Experts of a small language model: width 192.
Below are experts of layer 4 (counted from 0) of a mixture-of-experts language model. Rows are named router (the router's row for the expert), gate (a neuron's input weights, with its number), up (a neuron's input weights, with its number) and show model dimensions 64-127. Each number is 128 + 32 x the weight over its row's rms, rounded and kept within 0 to 255. Numbers have three digits each.
After each expert's rows: a language model's description of what the expert responds to. This comes from a sample of Wikipedia text that the model never trained on.

# expert 38
router:089134165121120191111104119074120049170123126151131143092124132138179096138130117121147128134098142124157083163140131124131151142203126134200084106194122126174111182127063136108144152188164142
gate0:128136143140172172123100163121083060131153158151039184163110190106163114094102171121140166119168193148144118104082148180160139109161102087150160100113083081144070198108114132135120117081169117
up0:110162082098137120071132172098100137122118132158142156067105157084115122130128134037159139135093122159092154170174138169119104151191189116071121150087133116083104095095113180111113181113132116
gate1:113114152128105111120102113145090122138126117118125173149093112098181122188106144132124137174064076135112111151051129179119132122147107144164156104155115109152111097143176100116160154129173114
up1:085151118146136118139145179125149125148128170139110126125161160144085103219148094196124072133109120118075143090114104145108116083118164212120141078109159115129138080153092113150118106072091147
gate2:076192104150073148153119138109079031105184102104097139084125119178103144088094101163108166103079192133150111115052129153101168073120107110129112121123107133130082150137123173071103126153137123
up2:133078096153135110108109119126163168109140091136133099200132111125115155151149094113162112154171118116118143113172158092119109144139113092164090085168104126105103108089112103168192086153097098
gate3:098097155132135051130143179155074126112116162124092074163061173149122109143117096111124119123158092101157183145179058136110133111188131104189108108084147141081116143137102110101085121208090116
up3:124073121112142110147161151217101168151114181172107083159102156107093095111105119130107151136141101135127192115161148172082164138209150110163156152151123153141151110173055139159063088214130132
gate4:118077122135115127112118174103123059115122120166144131123160114127159135074136134126154117171161094068122048194161095098135152123161163158146142133088095145128133198108095138135150129118134107
up4:089185108118109159180118107125162150106107107126138141071102103167101127147109140133170108150124156155158163068057124160188166114149087136105168090110116159166138124147117148151108105149105160
gate5:129075135120139110133115113174114147085111143141131159122083142046117145153180132140126114165169124105097137145090131131133136166154106146136114132091138163164137155140140100140087149100122136
up5:079162101129111103097085119142081096172068157119194143133141149132132084165179171154157172130194116184080112113156107193118150099124191112100142091138155141170092150126194120148122151114150129
gate6:080121152116103118077124107123069132206128087134138170152138151091163124100107123126099103088119109132135098150144202150105151195146126127119089116109179061105138131154108092158038120142168159
up6:106094152121126187137095113106152167163154108096127172134115111152127107077132138123170139140172111121128067142146126140123103084121144131132108135104119139102125101105162156187127106143093111
gate7:128164170123193128051129172129105096162134117138079162153130119125122123185118127169154171113156119139150090113191101131130089185074068126105110113094126110067077121126136123089135125186039121
up7:195142077145196170120116113117118126078101169140149161115147102095172102159139081153141100093138128183144181135132146087128146114126107105122138106120075150085098177111120129160120146128099136
gate8:129170116154167144163130087123120109119163161161183124103139139133158165168185128143164089090141101090105125109155120170102102121143103131087104108177091149125111065171106194148143106192138110
up8:053116140181155163142085135096140089086125141114103116102159178104155092140198085120088109091174106139169160131098121151100142103125124137110081172118125154144131211155135188166107104110131126
gate9:143056124127108133118139093118066093159150128117086109106144126075145091118192154128133103131097166066100134126182159148140124113129104117126135162129112103141101141162159139085070146130139165
up9:164103103128136137117121179059110181128194133098137194085096110142069145063122132117112149148190187140102160165114147125164115113096131161144071170122153137202102105141111126135131139145114119
gate10:211070070164086139152154091151149107151118159151160129084169131147109120197199123105091123221074114132178103091167128133149100116140169158116078196123114037095134144160119140132154126119099136
up10:162145072088114120092163092105158147138094161173100105142111085152109091091109159139133132149117176126151066127067109098192127091124064130110117094143120127085118129131093125169117117133121114
gate11:195183116140129108180113095086124118125187155133090142104193133114081132156086069116127143159106157145155209158135172133122160075149170162094122171104126084093091140155043139128199134111070136
up11:127136076146138150112113119080126096170090081137088148144075167140107090129110170200116163179151109119131131094141154144152182058089174148132109098081105119139178097105155110081061100153174100
gate12:128131083182097102068194140088126122055120119148116102132151143102117128146113177137141074099223152128179120116095100127061096128127122108100134105111107132120162153092123139116086134164115096
up12:166109075169103139088092151112093109099188088131090094099128145130117144100142169151161179083134111120150132167118157141169116126116104109015135112133126119061145154098086106117111109117108121
gate13:134135111141175125068146133112139161145150102117122100135126162113106146154089145108203176094105123082113087117072073112188066160107126110127107124138110123111098164134129102151195134097114153
up13:135101175100152149121077106105109109118129161119118121109133205126136182187119145110158117144153124118172162151159157133145151080108116099081158165138108205087120087106140079089077157132122143
gate14:183118086154112138125119086103106141125119124122106138174121066133112092133125080198152130178118143104133111103123127165095140103064157191118182101084156072230160120106125146122112134107163097
up14:035146080169137170119103095147056158095151118110121142155128120077105170099149115093114102112085120098130088088102094119082133174157125097165100119169146145169131104159152136072134116145092205
gate15:086135161110131127148136141112170137135181158054148097099170092130125123100125184066108090150107114125121111137082107114115136132204161081090231139190099036136124146127101155156140140141078105
up15:160175119121126122117183145114074101116125126174058158077142140110128155168099109139144063110146168131136158139126135129088120137125108098033155081153091139136109130118102168094171136116158136
What it handles: Pipe separators between cells in wiki tables of sports statistics, elections and awards, plus separator rows and semicolons.

# expert 28
router:110148146066105131169145104127078098121190147169106169136076082136143116157116121082106104180128122084123140153154137129154164120167098123174073083115100141105146135173133103120185106115188158
gate1:097143136128064117152092139111123163119127120123102137146112147117139100118136138128088151106102121140094155123119152164086076116125135118160105128126143090110142121164111134112132098193151182
up1:178199140156127106093158153152096139113108027095114087140108137093195119158089143092135133114119110060115111188094114152151144035107134108097139135127106102108068155120144111195084121113127179
gate2:090173137038149067135139182159098082111146082150139163164178143140202121076142126112117104140177146117087141101108132165083177129166159152223110082160125153157107138185162106173168137105141117
up2:135162126204124094071131109103099135121043141112095081140163125129111112114111131143150123082073131150163157139140161138145134138164174167102109156085115118124142152074120174166098097166088146
gate3:091088089106170119060174137166104140126096122142132095150126176159125133108000072149129130107087120135145173107092116076139114144025068145132108131077112092149078092091109145164100159111091135
up3:131153160099144105077111133114132138173097103149153151167094145132095143156148069131117177136139099101135088133094116134151140140127158156143129157083110074123185131155172125124086107145070155
gate4:130133149112124155151158156115135125173124133163152175226077130111168093123093129165116154180135149079146154147119125102123122078093153122145130058144143089106188161101151042141095112090139134
up4:154063125133130115134120086091110080157115083160154126156107163129108106127165085120125101148140144135100090170114094149126131103130106066104167073161126098135132104098173142120075130103086100
gate5:078138212147165130162201147057046136136071176103089141151187148127153106139113135107126143169169128135130132124137078148142146119130122152132127088095145096165219175109132142125138164118154106
up5:082082174134112122152105122126140121116132152120148082116130117101201154121167145084117155189102071144184122137130142099170167117161123152108073171174098197152176101123157117144078162104109150
gate6:132137179136061121134109122121147163097151134170114136168142109091111100095037090112105168081075161204102150108163134092147120141177106133162081143168108153134112145141150074146073149112090110
up6:198110157142101160141083122155098131133047127137179126132127122181159098131122178137118148079094132060169099148120147100072147175075141149115135079196121112192085122124146107155128109127118133
gate7:134149081116129125109134100139063143084160128130142140143029121115157111178109131121129164095167117152127181086173119157160147085149137081076148105114143093164173116145107129177164143145155166
up7:161114159083158158098108098122173183106126148091122105108077123077216093081136085110167122142172078100128140123134052145115153135101199141128159169128194131177125121123183075134131132129146195
gate8:181133121097169166144126145118149109185173125219144159182132142119144091107088184109138170136074130097183145166093101100147114113169105160118141128152156181144127123167107110154190116145144131
up8:158098161110063147201141082122163112153161152180099167138152139124123082122127080141165110137167046087172115124186086177160133132055187085083158074152101103151121125166139131124180051139167104
gate9:090126111078163156124123209159127082185107102134104167127162098089155124112130097116129187109146075150171141111134099146147118202139122128130091128101143161094175163154141134147143132082206147
up9:092145127155045182133131132154139063188130139087136125080123100087146068131147081116136153179117126105177070140091183202171136051082140123131099115135141127097163125132093189143115128112130128
gate10:120175068120151095070133100147156104091167120164149165138087089107154143107119093074193143063183146109128174139137063115167043114170159179119102086093106134167143132117153144102150122126189096
up10:173173157097104098149129089149124147073101141152153100126154094158068125123162105153137089141096120133086139125146162136155167066138141136129092125196112050120138130157193060169128098156094140
gate11:080104130157076121073093140150095119127110163149152141102110147155157162119136139097055153192155192205157114121171135134142110102136126141170198108123095112101086144123088104133206130104144120
up11:121113114155103173115105107152126190077108072151137145078067129121164085148127101112167213076151101143153145140155159152070122161173156145142121159164126106064115160109124119127140106121125153
gate12:093133134111190135162114117172165106154157099162147124162170109130090124159101171146175139113150136157099066162142127093078127109135126178167163138121111109150168131137091146191149177160152156
up12:126181096123145157142089120133140110083138129126159105122135098088123098177118166114127142136091137133167064116095113134174118059158087126172112119123123129074125109090140164097136171175121121
gate13:083154100128124143092165111118122117075163064085115120138128133120135146080138133091115139081121107116155116153111098130164153089189136134153078099132160134136151115152130196115145108040163115
up13:152152076119152075119173134126150151106099174100090138150112050113122188198072128164143143129143145090121119087128165184135101133113137136126057082125079152107122154145155162100194117125118086
gate14:125155127118172090169127173109163129145106126167159178121135141112076153104089092155071082161109152141106119150135114124134100113186127069135090133199251195118161152152108105154106105161147150
up14:107103153169097085105148179101152132160147083139137170180113117109115112090077106121121185183160129108124099162134136194160112212114075182156156081115125102130126136133100098174102083130132116
gate15:061119124093115115131157151146102106145152175145140127132124102167073162093121136113143154190109119058103088102112185144160136178179103125115120107136079157094112134081104114129172080179086179
up15:120091101133149129157134138157134090151139133092087090138117167131093088143102189139174136103110109116094091092065088060165143099191202127108123120153141179125132119140123189172170154102131131
gate16:119146144085128168069146123105136104187144180102097120148088110089121125219147142072081124161094165123170145135094117167140139099118085135141117093157138196112151137190171135164108077117112167
up16:119068205097160121157155143096111153145097089152157142190133098120158102129153111155143113050127127157110132120142154159069136134138045070054107111136152104153084121172151142079135156146152073
What it handles: Sports nouns in athlete and team articles, such as team, season, Cup, match, yards, draws, often in headings and tables.

# expert 36
router:129171145136069165118147157108088081135095134168132222141132092129106090152061089118087119160081117133154125135133082097147103136162148134124086164113055140112089139153110126094168101135196179
gate5:124103123179128124137149181115128066123083083131131157102112125177215160149181147168099146115171175145109155077164115148138120146117169137111173058067105099095158119097138114146162159182153162
up5:190128114106178150082159114117109155196139195152121147092099114141097103103142083180098119132112106078116118114137159131175149152145160168079103128126172150116191164098115136176120133136136108
gate6:136131089157157119124084182123118108105124071136098180140139138092080097146133099154083185161093158142141084133141111138146106086122099138142094125130111104090137123153162147157170117112095078
up6:182080169154125110111101122079112115105118149132107085083095102182082086084098160159157120106113137111131022106093169143092107116152123105165128132125144169120131201133185168071108161148150127
gate7:180144119124140158074088159148132051109138096116069143141111145122141156148094140138101091139110137197111120149099148096152179105142097078156135147141098168124156122105116128119137141117134110
up7:136150090110143140148118165116180143114116100088153059141175113176165076150169124147115130117126127104180071151161178115131162165077107095147150118124125073167061134176116169125075132066113150
gate8:093068102213113113151152122097105097091106126140161170115112140146096103123127154100087146138100123146152099055087085127118180103135189087138129109110134127116096142090070130111174098135101088
up8:100077048133119109100170081135128064067134087136122167136080151178149160123188105163151119138147150172197099142211117116154095124123160134132103153085126114059139096095155123152097117129150118
gate9:147153155132105094144115136129121094155095163155165207147152090188086104146167155084006135098137148136095193091129067229117132109132165152123159088142139137150185126097140118118144134104140105
up9:074134118114110197117124134187108132108152126156178113107136179122168129069104131140140107140141099109143155204123112087107102105143114147092152185111106099087142073147151136133115156093164139
gate10:155132139132180189117139174147073101176107061170175194071204079186164047130093114103145126151106166131111080126113119100173142132092112109121124134117122093198129104157124169103109188143126198
up10:173165117179104089098086137087122145113119076124178108139119131124072123133141120086120143130097091114092161106080129196146164108127098104068141130098131101106192126147146191134126147162101156
gate11:113078148133112171061137187163142087123142125125141135100065173110157172112101087080092138128141109202188123090131115118106111083103222102088158146085069065153163204177143076147120190148130196
up11:104121121143139134098166181149127093154153156104060171097145163125068147093091145129065101115121140114103195102144060135083100131153133115140140110129118069107162118174150126141111096101175157
gate12:173153091153129089153109135143109146149132189161095147125064135078135058161085094133119110183146128144109127125145093186115107099164153127121111106100067090107081157157112129160170129117142113
up12:112132071084075171071111117130129143124168140106087109153124165115088101157137063103150128189128133138087131104096171118154045130152127129120119115094100121071101116125092100110108111100117104
gate13:131084147182128140169164161195151132114148108065138159167124142145122150088149155090095135172163154149180160103123140099161088155135055078112071122133146121065166044102113127102123119140172102
up13:115115179132117092130111167176196147049087152097146149131120123114177153089062141089159162130092078110136136132143147105212094120072113139138134163158148166144120147104130138151072121153100208
gate14:137095084153142129088104120117181160098130069155128170134149149145154122120057106138133038111139116132072118145117103167205146108134161181090122144177103151144129203130130097106125139095165157
up14:175084159116169194074157153137075211168135110161113120117126127130166111149152106113122073155105097172107178110152142132120116113110126106092104137122103173170118106101156194149126157179155099
gate15:121084188030161113161150141132127093132156075116096164127131155072078116104113089129051132077150077159186122163088103193120118115118167149156122110197136119087140154097121137140172139170102147
up15:132126112161109108133147080149049067141125080149173135108124129118089130150114232140135145129136092154131108122075139140108090116067087123096123137141119144123117125127167141117057066131141071
gate16:097138110187157152063128084134103118129177092135098163181129152174172094075127054155107149155106120119087151136083089121092139117196136133157073158187083050175149136110108146113154137080107162
up16:139140117085141077130114057151172173131060167136131101097059168158102084201060126105142151161114113170088040163090153158065158080084134117110097136109096107116127069104089108122115137122093067
gate17:079176135128128139097143132167130105071115155123110103135148132138146153171122166171079099125180094184167132155147152119159131114088136088107143165118137158107078087197125119122144076095146157
up17:111151153156154158104127141129127111142134146081144104186137148081099121123155142089124092110097122092153158115155121137127121107156111046111119139161122170142153157185136114141082079126095223
gate18:095143112167145128130133094134139044062097139132162146151153152128116142130147138115173170207164175117053142166138090125111130198138126179148095145123143075162068102121119135068133167120105137
up18:094101121143129130110087121135099139139164133110217157105107185083093098120110127116067133166218110181053172098150111123111136104122146139113058078141071148103171113105137141094103153123090110
gate19:102113120138092111093151145103128067152131155127126107091115070122156101116142151132051116152093126111128172102073098096146143149115135101133120106100095118136155142143113094160173110202102099
up19:075151156085111100136184115118106050149106139130126064101130102150120141103122133140102062138120117149090124107123097083148122114116091120142048131116068184084126133117110121158113156157104075
gate20:115109092161156118109174072150127093130101150180141058155134113110153104183100079138029120112074095145150182182129129153168135134088139072178150080146119074122137135137088108170094155096100142
up20:176132122104147175149126105151133144147156169214089151170096104085078146071135211157124137170134089106139118135069181145107113164153174159110143127151122074129131117103087103150192207126129127
What it handles: Ordinal and ranking words like first, second, third, sixth, final, top, Best, and ordinal suffixes th, st, nd.

# expert 40
router:174112133106113118126133146074074133130144147111154133116127070155067124223058095102119139165120107137182100130164151104169086124131129143098088118175084137170117144146112106107160109143173128
gate5:148133148132165112140153135130086133144107183186128146146151112178143119123125093083103163142103068077165117126082148107120133134151135137083099100176131093148128123111172085157153169201136152
up5:129134080099079086126130120097144164145153158136099101063154127090054143131059178106132102138131065130089159144112133157091125133143134107147191119142146137078158127147154141130160169124243127
gate6:113068149107195133110142132116168113177159075145134124124178100151160150170093169068124118114092082245115119100142068095190084185109163108148102156159086135098183141126083126146092152162143132
up6:083090109075093097217153138193116121105120137097125161141140111179169111100117117124115101142168166061025178136092179136203116189162140166139109127122128150095147089081154152149133102115100132
gate7:108118113130100130121087139116073194109153151113181084129156136111143140127136138102096058089111140083139079095127125082169117127111132072123143145183102155162090178132119132183193091123144100
up7:080169131085101063119111166122156081113137163160192075159122131089135181155184132142141121134086108165081118154085080164168137121095094113141174121181130158140153110123182170121165119123115165
gate8:120131152165146160135126122190158120119094135105114160146100139089181122110109146106113109088186158144157133113075157078189044119130115143116130108054211081166140191193140119101083144189169121
up8:109117116071088065148082129133156149127144116156181096045124062121107109167113093132123054135114128083093139139116134135188164182068100092112140124102087103120149118130111119091155128103145145
gate9:105133122190130110099141129108099101048153101100127101149169190109125102141174146116098100150070080125124063053105149158126092122143190068166158144111157155202154194155122092101145114116136140
up9:124133160092115098151144141160119171137062150134173179085151127123036099129143112086167085176082147114166121160154138129096152140153112160151168111174137121115146131108132106160067137116182106
gate10:087170124115173121139089131096153107114139049111187132144149143163123183155126152137061119136119131107166168152125113165107201114113084101119101114108146164160110151119180109121127208177106123
up10:156146175072144164168181183135078141090087143126098046150140147136135056110086055126150114133109163141099129105109081148142131164133106097050103138016161134170176154141070094144066163175137185
gate11:075145067129089161177127193130114084128151124135146108133111181160127086148146108107141095122138141140127146148113118144098173118143026126099080092190058110114130157166140125151162052137135137
up11:172139087139128105119147200136160170078127175081172119102125078100121108157093074103156164155152164115184139149166156155097128077118115142134116123105099136113142119076138092176128120114178143
gate12:163108099095092097115125186054145141146125131116090098142124089109135157144162135182096068162162174113151124175140076133187152127130167124118125108143067141172114141144129159152131149119151147
up12:135152142180176115169114113124156073090055117170126115138087093081071102105165163138146163118119057160186093102108141143180084162130078090116165143171096103093136096157203131081161105140141164
gate13:147082197134165100092161135142176120132106104103135092094130132125147145086101106114136111155169117117087143127154120108131095148094187127126148189143180151088204167134102115137087179101125177
up13:101086117161142146164147125144099093078144118137148116146177160157154104169117204149158101116082109112127172178145173170105168139149154171148044163140139171082172045088139095139186114125127132
gate14:089128170107139154065136151144097114172083133089101133127120118102188109149180104101132167118124129099133094172095199133118099155085101153130181128078173130171164108189138058147215149172134123
up14:105145134126107109126124132092171121121086126129099103129134123075161142157189118172172109144127197182168066104135078134112172107104106068070134172174115220105077154161070117148163072149061090
gate15:153133111089187080154110175123140133101148100126144153121118110115144197121116134120132117161072171133124076139144116142128121139122203102161155139148071135118118129171097179056165164140161123
up15:134136129113155152109090229222097147096084179140140134113160110116142115074163120140161158127125133132145163097131106127180101117106092110069103139106129101096156131138145125066126064171082142
gate16:139116165121101132152093139109143135091137087169120154081114116120131074150144122038150139154188125102164102190140150130168096145118145133133189113125122144101134123135078126108125150135149163
up16:169129071144146180078091079121138105127155159120121138076111122109103098129101193067110125109124124128192102144085134155094154144130144138073166138079169180149092104158138161092106148080134118
gate17:071107100130162128126122132139141101097137076137162067130133106138124077140138112145093128110129106140168126111115121122150117146135135072160109131157123130062185098149151093083139146147177156
up17:201067139098159093119130069123095120141099143155106200154082118128113131132107136119143115095171157096094040133134153134146093139156137125116147088135157152173090139127136197148118143092168145
gate18:114182121148100124146160144086096139075158210084102134124118113132130093147092138055139184147155156135113181134168135123134119100135045089140086080175115147157126088112151194185125071133169113
up18:185144153073136095105116115163118180129128160141095123103084129088191208102169119133140110121101112155045150120151136148082119061102078128102112136165157158174064189086127087072075162106142122
gate19:197075108163175124126072140129113101101066131097103138103116152152125110128125142154102169132125111096127116122140152105121105109113055097156142129165134133150149086147105203144168175161065160
up19:106145150117127183093123168107105140133135103123137156132155197208143161079124128111188080177062118153119115123110109091164107163158117075119066126071136131131170102180104111083107029094125089
gate20:160136093125063097149150126166104123128100119160128144148109153118132111098101116160092130134125117133124095084132120121173101104137110079068106091155158173148124137147135120123113165107115138
up20:065154165118162129094123106134127120116122186104130097112151125139123101171104162150100131106172157153121178139089149079142150123107117152140157120101137054131112157103175159125131099118131092
What it handles: Spelled-out numbers and quantity words such as two, six, twelve, several, all, some, plus well in "as well as".

# expert 44
router:126105159080118208120133085133073051137158123078119154120172111117102169165111112134110153158089097121129110126133052106167140125156134157112098123148095117139110173120118114135164084136131158
gate2:105133125128165158090082045109174093078210166099127107125124069140171128142158035117121119147230133153163093160072099165159140133158139134069164089116110106070132160061109092114176118081112175
up2:159055058105174177131089109187148157066146069123201126131111151140127117179159163096140156141134134142119101138092114139135126098102112159174076114152134151108145162147090078092099144153141096
gate3:122138149150135123107188060133184124127156115094106156145144071116163087191153130121118097161093078133126171101145067130137122078142151119191132112138138053163096111128117068133207134159100142
up3:139151104106150127107106089143149140143129102094159129093142097117115121132144151085147136096193165070113147110183134154194156108138102106125122136083124163119154140142131129186150158080130132
gate4:101142136131137107145159122138169094170145170117169156112112091159115158130134127066078198106133147143110080121065140115119084127072082147163084153159118103124085133126116079177144206105125113
up4:106124097100158167111125173125169143111198184164147138111092108164128173093107147178106177092157125132109097120139223117166117207146102124151136170158125083082122126131122070111157157085134147
gate5:110129130122143107115128114129091133211113118146147184153160138052116156123143115145059105120115148188113104087193139127139106148123168161139079108163114169119149111130128054130092140138128124
up5:138101103149118124106118081173109101118163115126116143080081211147159147082107115136102190146106134172115116129156101158099178169129169121101147134116115129138107102145145089072098097143119179
gate6:143104166111145139155145075164113069098145139103124105133137179121084164166045120164121131156133158133129164142072074102180147150083255108163079139120107129085149118134123129161180114129130139
up6:111138138144058146158146059153081099081077147106172134111062148095111114106046178137132146110133131148110114163133181116185110147143114116153082112101111158079197100121085164111138105137097182
gate7:178057124129077161111094114128108109125152110159089165131163160137142109118097121114168135091176111131112145129101146097102124124103147178167105055134160132130168175110145193119139069114151141
up7:145101155125124128133123129196114142139149113114063135151132123069110119115142118110150142071138170100133136118068081180116153187125093117122106088116176088098104154135127130039173109102135093
gate8:101087105155096187133157152101157105138141166098121084132066180183136131122123077140127210186142168132147139170081102099122104107117154139112072110079203124113178125107113097117125164156133170
up8:074073052149141177122110183142138107167127181078111133086107074113135156164152133118118096113102132145141156105145058173100140140157143106145155126138148098109138089176109168187189127147049131
gate9:115097103142113185131098113093099089096150157110109195131132138135107125140153122149160097184100101112103122152139087090086192124127218188139146135202061165143133128167116107115136087164081166
up9:138093162110179083112173201112078126092162170127078161172123130106173145123070191113126142078161122127092106131184096082121159100081109147143099101129071145115143018116143158136101190090132130
gate10:107093112091080053107171098168145145121111169127132138108110074177148118150121150121090057121119182099089176184177162152146159104184084164109106123109149129163109084122101116169101143135161100
up10:172162107103152133163109124118115185134093125165123099162127193152093137122141155157124226127125097133106131091062127126081149147192133192129125129132146168128155187099128118122085114115145145
gate11:145079084163145186136107076155148144120057184137139171098150091125135063103129166133139126167060154108143145155134104119124169177127164086133185133154086098113114165065104167136102116151122099
up11:157171142131125153068148104069137116133109107090146137171069130133094117151082086126158118149175120152146129126149189052101095116112054080196095087123174145144175090144074168095117112164148118
gate12:120143129102183114086178116152105150173083093091142132124201121113130129158115131145115112065158159153079182149141159155128121168147136154151122128102137170099066184077111094201117128152103112
up12:112167154102093180196152060159102190173143103155107127160176117084114117167157134167155139098096138135101165100132172113118142075128120167137125114131113080109112103121123123146161111133081167
gate13:213104135138175126143128099114170063122129103162122139105064104110196115065151102090126098168122156145113096109098069131085191122112098129116084125113077125139095049115135153096137112055128139
up13:154128128153102097164163156123154076173127154117111157080132055093171153153134145110118117213116114135152081122093174085069142176186136079102077119133131083155104178118132114157164146080110140
gate14:065141159117171114133095106116084114121099155153181157154180211163171078107150092108100084097087133111111146119152063165116142101150086174150116144166099115193172124110123079098144124127087181
up14:168100128081148174102176083168120133121166129126118119123163101097139140133151073148129103111113179135081132087154113146142114103173075098125151173097127154141100130045094099152142138069051188
gate15:129129173115162154160116099055140153084203103093097153114118019155186127129089083117123190135130126200120121098154139129150140148124091112155165086108084136117172131137172097081148119123135138
up15:131160123128158190150119157055126135190188117118120188162110113111160102142161085122076169177137181172120101183161130135168097112108090150141106161072136182115137101111128094171070112055095145
gate16:161080169164115113118080141168079041130156201123133107095140184173114196128089135160071113134109118126127130059119090150117121114143142161118119073164105117108182184182023171096159099128128103
up16:121115085113117172061115107106174155051115186139140080147164129119095145135124137126143118197160128167123121118127101198088148152093152075153179123139073132108154130160184135145109131058079164
gate17:122161200108102114155124160119093090107081101117162112160146133204125175083130121172122075117091162116117128137118144183128170123190070092182167173140103167101081132178098137153174140134119124
up17:130129132148181101089118103142121150103106160070111104165163108140117075141133062110155123071119099133138169121128064151116085104132108152157126150143158157200111155159155183135137135121164114
What it handles: Semicolons, table pipes and line breaks ending list items, table cells and infobox lines, such as W; L; W and time zone notes.

# expert 27
router:122134128076132175102104110104053106143132173150132144100119109157176098166128127155127126117115101149126119134131120111151145099157107173129080088138124162112123170140100105112181139148145183
gate2:090130183078114109126088148076137133139115061171124129128188175138185105127144143100136039142175039126176131156079145114161148184097159126121140071142095104175129117108131110119132145111105126
up2:090119121135096096092120107118173093145114145182132112124128161155111113137180157155122115153142121164090114125086211136150107164088130044141149131158113073135134142132194154101144125238134122
gate3:158081129110083150184125111097138075163121155132122100108111087160144151144119119124123081094135137070146143115141128122120119120113138167151102176125123156138145127196186041120133112123177130
up3:072122127138137090137100179155226134119176087117119145199144076171146144130126118124071141148099143116163112113153162167101116148092127150123099137115107131086141138160173101109118123153167142
gate4:092135182125143184113082104147098112091134082125138201226134129167122186149164126182099122086070115159071116122063154108141157099129132131143070114102133086149102092098135152130144159166152126
up4:109164057099131145097124131140110091159055103111148116122145103130115153089156122190111168163172127115132176057120200179102094117136136146102102104137154118151129178076156131125086107177153158
gate5:133145147097149078097154143114076140188169151156084122162131107095135162101145176141107134157130156145128132120094106119146060152103149094139114110183099170124180149131114177127107138132096147
up5:077108098147178183138100091113047118137122147116154087138188132116171130155192120148117164084131132113080184126126159174109029113158082108053149171107120180184177190149092126147093123183163122
gate6:094141165071155152073110126121139138143106115178199057043163150170070174115161129099171080123133127154138140132100149119134123137094147162087117161110136118113156158144121187107057129138168149
up6:119106140147131079125090087162161127079052141131112125161131090112195094123110174155086152072071175125152090130107175124128190165123067139159115148129103127178147148109122158105206205119131134
gate7:084111175186114126144091187111086073099100162090113127104137153104168088131117097128082084164080090116154143138149125139163093110183145126086122118110117145165112149127068095146217134147122183
up7:207122213107125150152090153169155112150148113158113177131119154097143129148105109120041114105090132096114141107105117132120161112115150142150168132157099167148106147126071161129115095126158135
gate8:081098115103133113168130132115121147175151145101114103150141078113115114162101082166111144124103113077125085145067155132126167181094111145126170141097137146127118096163130169116155153083101155
up8:127178125115163167139164159106145165157136163139137113131105084062130065157102124148074163144143154094150113138135135066162163115151172116122180123104113145092118147151142092132152159133128163
gate9:094097100126074092040173135180130102148112152144157127113112123159133130116143107080120115143175192142144083123117197142090158142149098071120116149107124166182160152158090161061107134142214137
up9:112101121153094088186084052133104163176126170126132098178175115120119151105097129153110118141074112117089114116106089109131146150178099103144120112086100077143167072199143179064170110059160100
gate10:151115108113144114135132123170161085095128123118178219097113154119163084094123179100162106128149085130149152112149141150005179110183089046124157088132170106192105142154087211129077136143122179
up10:127084126075193068080077106097072136141143191103116167201136153134155147130136152092122097060176113185141187099108113152106093107145114128134111143042129111113197130119167104144104139091098154
gate11:093157104102111175132112095120139090128129168192166164123120119083154132137073144115121130075107145151119124131139154133091171160116121084119093173118114101111160137142088124144092129125150148
up11:084147127108113162121134145149128110123122138115092187098133106126123094093065153165132179194162109125152110115177120149162107139065099127078112136118092120126049096178073117101119144071087158
gate12:141090129098075164112108104160036130095104108187161100074142138170109138200145130147114140156109102139115133160120157108180131045072097086099115190139107174164140124141065140133180109097126095
up12:178145173071145158139109107178083110176074108108164148147138151133162105158123124128116156116155140115157055109129104084067112115157141095075099154119142132201134098127137109103109076049077146
gate13:098094132091161131143104141124132075095159149115072071128118106122083058124099099150138134150163100073106114101152120077130079080084127168146109136132090129142102138084149146116148172118129141
up13:106127107084137159082105089174083110165132099122140122109200180111157118159139151100134152084146113140141126087148202196153099088074150132157135121099130128145099112139085159206207139144115130
gate14:107156123174162125145064142108150071139121122124140130155095155116142169164141127137113093140079145152125113166142156149159117095159128108118080142122178124155147062159071107098120137104097076
up14:145117203174125152105149136141110149119146116095135104166159128097132135131154121165090165142083154137114120119133110174130173122119131127189166148086102104144128110127168161144102177143141118
gate15:120139141096133059115084173131163125180131198136127124058179125117147138126092147147141114126109124061150145132078164134147131126123143076133118121174116126171094127112107181122069129151105117
up15:107211077139111134107105168074158157161105154160095145135124121123131127119160118096148113094140079082137120145205107177117149113126129098082178147182098239119076153138161181163092145138032142
gate16:156089177179042148153183129089052114095113132141116162092101128126116039089147097097117100106160180116110185107099133104132104135163120119150133109137148101114094112160131097088141184149171164
up16:135043188151193133081117154143068131106111150143149168122164128198106100103117128056160108084108129113159142124078120124116051114129127117100073080122112115112132123127196157157085076100132105
gate17:106071123114155139136163098122101121146104145153145096102170128116161147080213114050122110113086132106137139153189144125159063113124130146146116106146167158112154111083132081126180109155071134
up17:152123191151085130097141122157127158147155095170119109154155069111138147101193126144175162069047123121114143137125160151142041154141155145156165117129071135116111107119149091152079114129111176
What it handles: Pipe separators inside numeric table rows of sports standings, election results and stats, following numbers or percentages; also separator rows and "–;" cells.